{
  "n_experts": 128,
  "d_expert": 64,
  "balance_loss": 0.000696
}
Below are experts of layer 2 (counted from 0) of a mixture-of-experts language model. Rows are named router (the router's row for the expert), down (a neuron's output weights, with its number) and show model dimensions 0-255. Each number is 128 + 24 x the weight over its row's rms, rounded and kept within 0 to 255.
After each expert's rows: a language model's description of what the expert responds to. This comes from a sample of Wikipedia text that the model never trained on.

# expert 42
router [ 90 131 151 125  98 162 108 164 135 129 136 129 167 115 154 118 137 142 123 100 110 155 110 161  77 177 130 120 126 167 109 119 127 128 133 103 106 108 177 136 122 122 133 121 132 147  82 148  77 159 127 175 164 129 131 190  95 139 132 126 176 171 139 124 158 145 107 158 122 117 143 107 133 129 149 167  98 152 101 151 171 171 138 129 103 155 123 153 132 112  94 108 139 125 142 151 142 129 114  94  71 134 138 111 134 125  91  98 137 141 164  97  98 133 138 164 104 140 144 120  99 141 118 138 118 135 110  79 113 111  95 149 127 125 203 117 115 114 138 113 131  72 121 141 144 127 121 129  90  85 152 117 120 103  72 141 145 106 153  99 161 115 129 114 119 175 106 120 119 143 110 147 105 103 133 170 138 109 155 117 146 107 127 118  80 149 125 129 150 121 121 101 142 132 106 144 133 104 139 120 138  91 151 109 152 108 111 143 158 128  87  89 148 123 138 144 159 106 151 150 157  96 150 180  91 148 132 131 101 166  99 126 137 135  97 111 114 104 118 153 122 116  90 116 136 112 119 121 109 147 172 123 163 179 111 130]
down0 [ 99  99 112 100  93  96 106 126 105 139 114 125 129  93 105 143 134 128 129  87  96 132 152 170 138 171 137 124 104 110 150 158 159 166 142 147 164 125 144 134  99 144 142 138 107 136 157  97 127 150 133 162  79 128 117 127  88 126 171 132 138 114 113 142 112 143 138 110 119 101 132 119 102 188 103 125  92 160 144 121 128 148 151 120 152 137 121 133 134  94 127 125 120 150  90 136 168 123 156 126 146 104 107 108 135 100 139 131 160 138  90 138 108 106  90  86 139  79 161 151 123 100  83 132 127 100 125 117 105 133 120 122 124 146 143 123 152 125 104 114 156 153 106 123 138  90 154 169 121 116  77 145 149 120 138 125 105 101 116 119 108  99  98 102 133 152 102 155 129 136  99 177  98 151 140 137 119 127 113 106 135 169 123 119 128 108 124 120 134  98 127 111 108 117 137 145  60 160 184 141 139 147 160 153 149 107 131 153 128 125 175 118 126 143 116  95 126 156  93 131 192 139 175  98 177 166 116 159 122 129 130 102 152 110 118 129 102 143  86 132  81 136 101 164 118 146 164 159 152 191 165 136 142 130 173 139]
It responds to: Word-final pieces of names and words like -ton, -ley, -son, -der, -ed, -d, plus ex in exact, exit, ex-fiancée.

# expert 47
router [146 110  79 102 149 118 150 160 135 149 152  81 100 118 113 159 133  93 136 145 121 112 128 108 107 155 159 153  80 145 110 130 134 150 138 132  83 139 176 108 109 113 161  74 129 128 137 102  96 118 122 142 108 134  76 170 143 149 138 141 146 112 147 136 164 160  61 124  80 119 163 107 109 102  66 126 144 109 162 121 156  95 105 127 130 154  93 136 122  92 140 119 141 127 120 133  88 111 186  90 148 130 113 122 132 139 138 110 105 132 103 133 119 110 145  77 161 116 185 102 120 115 122 100 160 129 101 131 168 147 125 138 144 122 152  95 128 101 146  86 126 106 131  84 129 119  93 105 166 139 122 162 135 138 144 115 143 142 152 110  93 117 106 111 141 130 133 130 138 156 127 129 179 164 121 142 102  99 123 138 139 121 112 106 159 183 117  89 154 168  99 151 166 145 133 103 117 117 142 116 115 157 138 170 144 128 136  76  90 124 128 124 125 162 137 172 138  74  89 134 148 112 122 118 102 100 140 132 136 136 170 145 145 150 127 129 157 139 132  92  97 120 145 126 156 130 135 147 129 124 119  93 134 125 157 123]
down0 [112 143 144 196 141 116 105  77 195 124 161 105 105 140 134 101 139 128 151  82 175 119 114 114 143 160 122 179 149 112 162 144 131 113 135 114 176 138 154 162 124 136 116 167 144 121 155 148 107  79 122 132 168 111 133 159 164 138 122 141 115 138 105 149 131  96  94 165 118 115 172 129 100 120 145 117 128 149 152 119 154  75 195 119 150 122 162 136 143 146 138 106 128 106 124 140 116 139 140 103 129 123 128  94 115 141 119  92 146 145 112  89 123 147 117  91 141 125 104 137 121 110  89 126 140 157 158 145 148 116 140  99 103 130 113 104  92 115  95 132 176 154 104  98 140 108 107  73 154 157 181 132 140 105 107 138  81 149 143 122 158 107 131  79 115  97 142 113 139 103 105 138 130 144 121 100 124 106 105 128 136 193 158 155 139 117 117 119 137 112 179 119 133 113 134 152 121 121 129 131  87 113 120 118 132  96 176 148 144  99 171 117 146 101 118 143 134 134 120 136 154 133  87 142 126 122  66  93 123 102 136  96 127 118 133 103  98 146 118 160 145 109 107 159 126 145 123 141 110 132 119 135 126 107 126 173]
It responds to: Prepositions like in, during, between and past participles after was or is, such as born, located, opened, released, held.

# expert 54
router [163 150 161 117 110 142 143 151 161 106 146 115 108 151 101 111  58 153 155 173 136 100 124 137 127 152 177 163 107 157  77 188 117 145 178 122 117 124  87 113 144 115 123 131  72 143  88  99 171 144 126 109 144 144 164 115 139 102 102 140  69 119 131 173 128 179  88 115 144 114 114 127 136 150 119 196 115  78 108 118 156 154 140 112 148 142 107 106 161 160 132 166  98 125 131 121 125  61 108  92 111 115 150 109 134 166  97 130 118 139 136 111 122 128  79  98 168 118  91 104  90 117 150 138 154 124 133 116 182 113 103 104 121 133 144 121 155 159 103 145 129 126 140 160 124 121 172 124 142 110 121 127 118  98 135  83 116 112  76 127 145 123  81 111 137  89 150 160 116 134 152 135 125 156 116 134 153 127 119  78 120 108  89 115 118 116  92 159 111 138 126 124 163 117 147 158 120 107 106 128 127 109 125 101 152 137 133 134 175 136 116 141 138 162 127 122 152 123 160 139 110 137 122 105 106 148 129 135 114 155 124 110 160  96 141 145 114 129 126 143 130 117 149 114 150 138 112 115 117 116 136 156 123 147 137 133]
down0 [162 102 158  71 126 156 149 126 130 128 115 126 150 120 162 177 176 151 152  80  75 157 131 153 174 117 125 133  94 128 152 131 135 138  96 132 142  97 169 162 142  98 132 119 172 140  84 112  86 153 145 142 123  85 131 118 164 155  96 152 112 142 100 110 136 148 108 142 168 102 137 147 138 128 143  89 160 146 103 147 175 138 139 108 108 113 132 111 159 129 135 120 153 134 107 105 153 133 104 138 143 106 129 150 159  91 134  81 140 113 153 137 129 132 161 145  70 150 110 121 140 132  53 106 124 124 107 153 173 125 110 113 129  88 181 136 126 116 148 140 125 154 117  51 117 115 136 120  98 120 135 163 127 109 100 132 125 170 157 124 120 107 129 135 100 127 109 108  97 126 151 161 124 102 112 119  97 134 149 132  89 147 133 115 159 136 203 110 118 117 170 131 124 115 133 106  92 146 104 154 117 110 137 118 115 125 113 140  78 155  86  85 117 134 129 130 119 121 137 133 153 117 132 152 117 132 118 126 153 137 128 175 111 110 112 111  89 100 152 109 133 149 142 151 140 159 160 120 124 141 160 152 113 132 127 147]
It responds to: Short letter pieces starting or continuing words, often foreign or rare, like t-itular, le-ap, le-ak, Ge-mälde, Liber-ta-d.

# expert 34
router [104  89 117 132 108 116 122 102 145  85 114 123 140  93 138 157  94 137 112  82 114 178 125 128 114 116 135 159 130 164 122  91 131 109 158 146 140  96  99  92  83 155 120 150 118 135 131 154 155 134 117 142 184  98 122 144 131 102 106 163  83 125 123 133 166 117 126 129 151 169 145  95 134 139  86 107  75 117  75 128 124 102 133 110 137 113 114 148 123 110 125 120 127 120 152 173 190 129 129  88 156 112 105 132 115  89 116 141 145 118 151 132 133 122 150 122 169 160 124 148 153 151 144 138 140 141  81 157 124 148 115 100 171 106 149 137  96  97 114 114 147 146 147 156 132 121 111  93  96 113 156 118 110 159 129 143 136  84  93 138 148 136 162 137 106 120 177 156  97 134 134 114 135 174  85 148 119 127  98 105 120 114 110 130 183 106 154 154 107 125 168 121 155 160 128 177 127 156 136  98  84 185  89 152 160 141 152 181 128 127  97 154 132 118 129 114 125 140 119 171 127 122 119 150 145 137 156 122 131 133 123 139 116 108 119 143 118 184 135 117 112 143 141 133 119  91 122 137 135  80 127 150 140 174 153 113]
down0 [113 121 118 148 111 132  70 142 108 105 167 120 110 119  82 152 142 115 113 154 118 157 103  99 145 145 129 168 143 135 143 126 145 132 167 100 177 121 166 107 144 163 111 139 134 153  97 163 156 162  88 139 111 139 159 145 121 157 132 139 131 117 126 111 129 101 126  89 132 122  97  74 119 115 132 103 159 119 141 113 128 114 148 134 101 106 138 147 150 109 127 136 132 126 130 129 116 164 199 122 129 150 145 138 116 166 107 144 142 119 182 126 125 102 165 157 175 112 157  90  95 121 113  84  97 133 168 126 131 150 130 110 104  93 147 132 165 153 116 100 108 123 143 153 120 108 124 134 160 144 206 124  94 158 144 161 104 113  96  59 123 127 140 141  97 112 125  76  97 129 150 133 103 101 130 142 168 139  89 149 116 108 120 100  80 122 154 127 151 118 160 119 134  73 160 140 144 136 150  98 139 139 110 125  84 148 118 117 112 122  84 131 152 111 120 141 152 132  94  76 118 108 145 115 157 149 161 117 110 159 115 147 130 150 142 148 164 111 151 135 111 148 129 118 134 139 137 121 128 123 105 122 157 128  68 103]
It responds to: Place and institution names and their endings, such as Boston, Creek, -ton, -ville, City, University, Park, often in sports tables.

# expert 28
router [111 165 144 157 123 115 136 112 177 126 139  87 140 115 135 174 113 135 129 129 145 147 130 139 150 142 104 129 150 130 152 123 142  82 120 149 122 132 102 110 135 147 112 144 135 111  62 114 128 135  78  95 112 146 105 145 149 166 107 160 128 144 153 140 159  80 146 149 185 149 152 148 140 144 154 100 129 121 128 118 139 151 145 124 163 105 190 154 133 120 120 166  95 186  83 113 148 104  49 115 115 158 165  99 105 134 124 142 109  84 145 100 118 156 123 132 102 171 153 129 128  95 125 112 150 105 135 146 175 129 121  79 138 130 114  98 136  42 118 107 112 137 103 121 132 139 138  93 150 110 129 149 140 108 141 125 119 132 103 145 151  85 101 139 112 114 138 123 114 157 102  99 111 106 115 131 111 119 128  91 175  98  84 134 138 131  91 162 137 132 153 120 127 153 151 126 150 116 136 141 129 119 100 160 127 159 164 131 153 144 118  85 136  72 134 125 142 107 123 121  94 108 157 137 133 134 104 138 129 120 133 114 148 119 138 172 105 134 109 143 127 124  97  91 102 154 160 113 124 114 154 146  77 169 141 117]
down0 [118 108 111 114 142 112 110 116 129  69 131 143 159 111 186 114 170 159 169 130 119 114 141 108 138 122 126  99 141 130 111  85 147 167 137 120 108 141 145 103 134 149 168 118 181 148 129 107 149 103 103 159  99 116 144 132 114 151 110 113 152 131 131 134 117  91 123  85 120 101 152 142 104 128 120 141 131 127 151 168 126 104 100 108 173 135 124 134  83 127 135 150 128 125 170 160  90  92 150 131 120 122 116 159 113 123 139 113 136 112 165 127  95 150 153 177 119 129 120 132 114 150 127 119 165 144 111 145 124 118  61 127 122 123 123 121 110 117 130 105  91 106 126 132 164 155 135 137 107  94 130 182 134 169 134 109 146 108 159  80 111 119  87 128 120 119 107 112 123  91 104 127  99  93 110 133 125 124 150 125 158 137 127 149 171 135 158 106  48 127 105  87 142 103 153 118  93 191 179 108 146 165 128 108 154 134 155 116 123  62 138 125 134 164 165 126 106 116 110 112 120  97 125 131 156 178  98 139 158 151 106 116 135 102 136 150 126 143 118 118 116 130 184 123 126 181 140 140 148 160 115 129 127 142  97 127]
It responds to: Word-initial pieces like qu, compar, F, and mid-word consonant clusters in names and Arabic-script text, such as qu-ietly, compar-ison.

# expert 38
router [123 148 117 131  98 164 141 148  86 106  97 140 136 115 111 150 132 113 146 173 105 160 135 102 153 166 104 170 105 164 118 109 151  85 138 122 182 126 141 115 135 151 154 103 140 170 153 131 107  71 130 134  92 127 131 140 137 119 149  89 134  93 115 129  92 122 136 120 127 101 156 124 103 132 111 105  94 127 137 155 146 133 110  73  83 153 137 136 138  83 123 136 123  96  88 162 126 108 120 139 104 114  95 140  90  97 167 120 169 116 142 133 120  96  92 105 110 111 119 120 154 136 171 133 197 112  75 119 167 111  85 117 140 140 143 111 100 133 104 114 112 138 135 170 123 127 115 124 137 162 105 145 116 106 150 136 169  86 169  98  89 109 131 131 157 152  98 117 152 191 143 132  92 116 105 134 116 143  91 123 139 129 131 124 104 153 171 113 127 133 127 129 157 101 158 126 105 154 153 114 133 131 150 145 145 150 143 131 100 138  86 159 116 134 108 133 167 125 150 132 141 121 124 164 167 168 101 101 100 124 171 146 106 170 128 142 136  92  92 130 127 128 100 112 134 150 146 133 153 108  89  95 117 160 134 120]
down0 [ 96 153 129 122 143 130 113 129 145 150 174 157 139 106 146  91 156  83 112 137 143 170  72 118 109 101 179  78 152 111 106 147 135 109 103 115 174 129 140  92 114 162 154 134  96 129 114 147 151 119 131 147 124 149 170 118 129  99 108  95 139 148 107 119 105 102 129 114 110 134  99 144 140  83 126 122 135 136 125  89  83 128 183 133 144 133 136 114 136 112 121 135 141 100 130 134 111 102 149  91 109 145 160 149  93  99 159 102 158 169 151 126 169 144 103 148 125 149 148  94 126 143 126 151 148 118 117 118 121  94 144 111 141 133 134 156 113  89 151 104 139 119 114 113 138 115 144 115 126 161 141 135  62 145  96 143  89 145 114  71 147 188 111 136 114 147 129 119 146 105 116 112 175 156 134 139 165 120 113 111 158 150 125 108 129 146 104 121 120 160 147 119  94 118 150  84 161 143 150  93  80 110 148 146 136 101 127 161 126 144 147  98 158 132 140 150 108 119 180 157  91 130 141 106 167 145 123 156 150  82 145 100 150 151 111 128  96 119 132 138 124  94 136 128 132 166 175  96 118 147  99 148 106 141  86  91]
It responds to: Sports-results vocabulary such as Cup, League, season, game, won, plus " in", " during", " after", " along", and en dashes.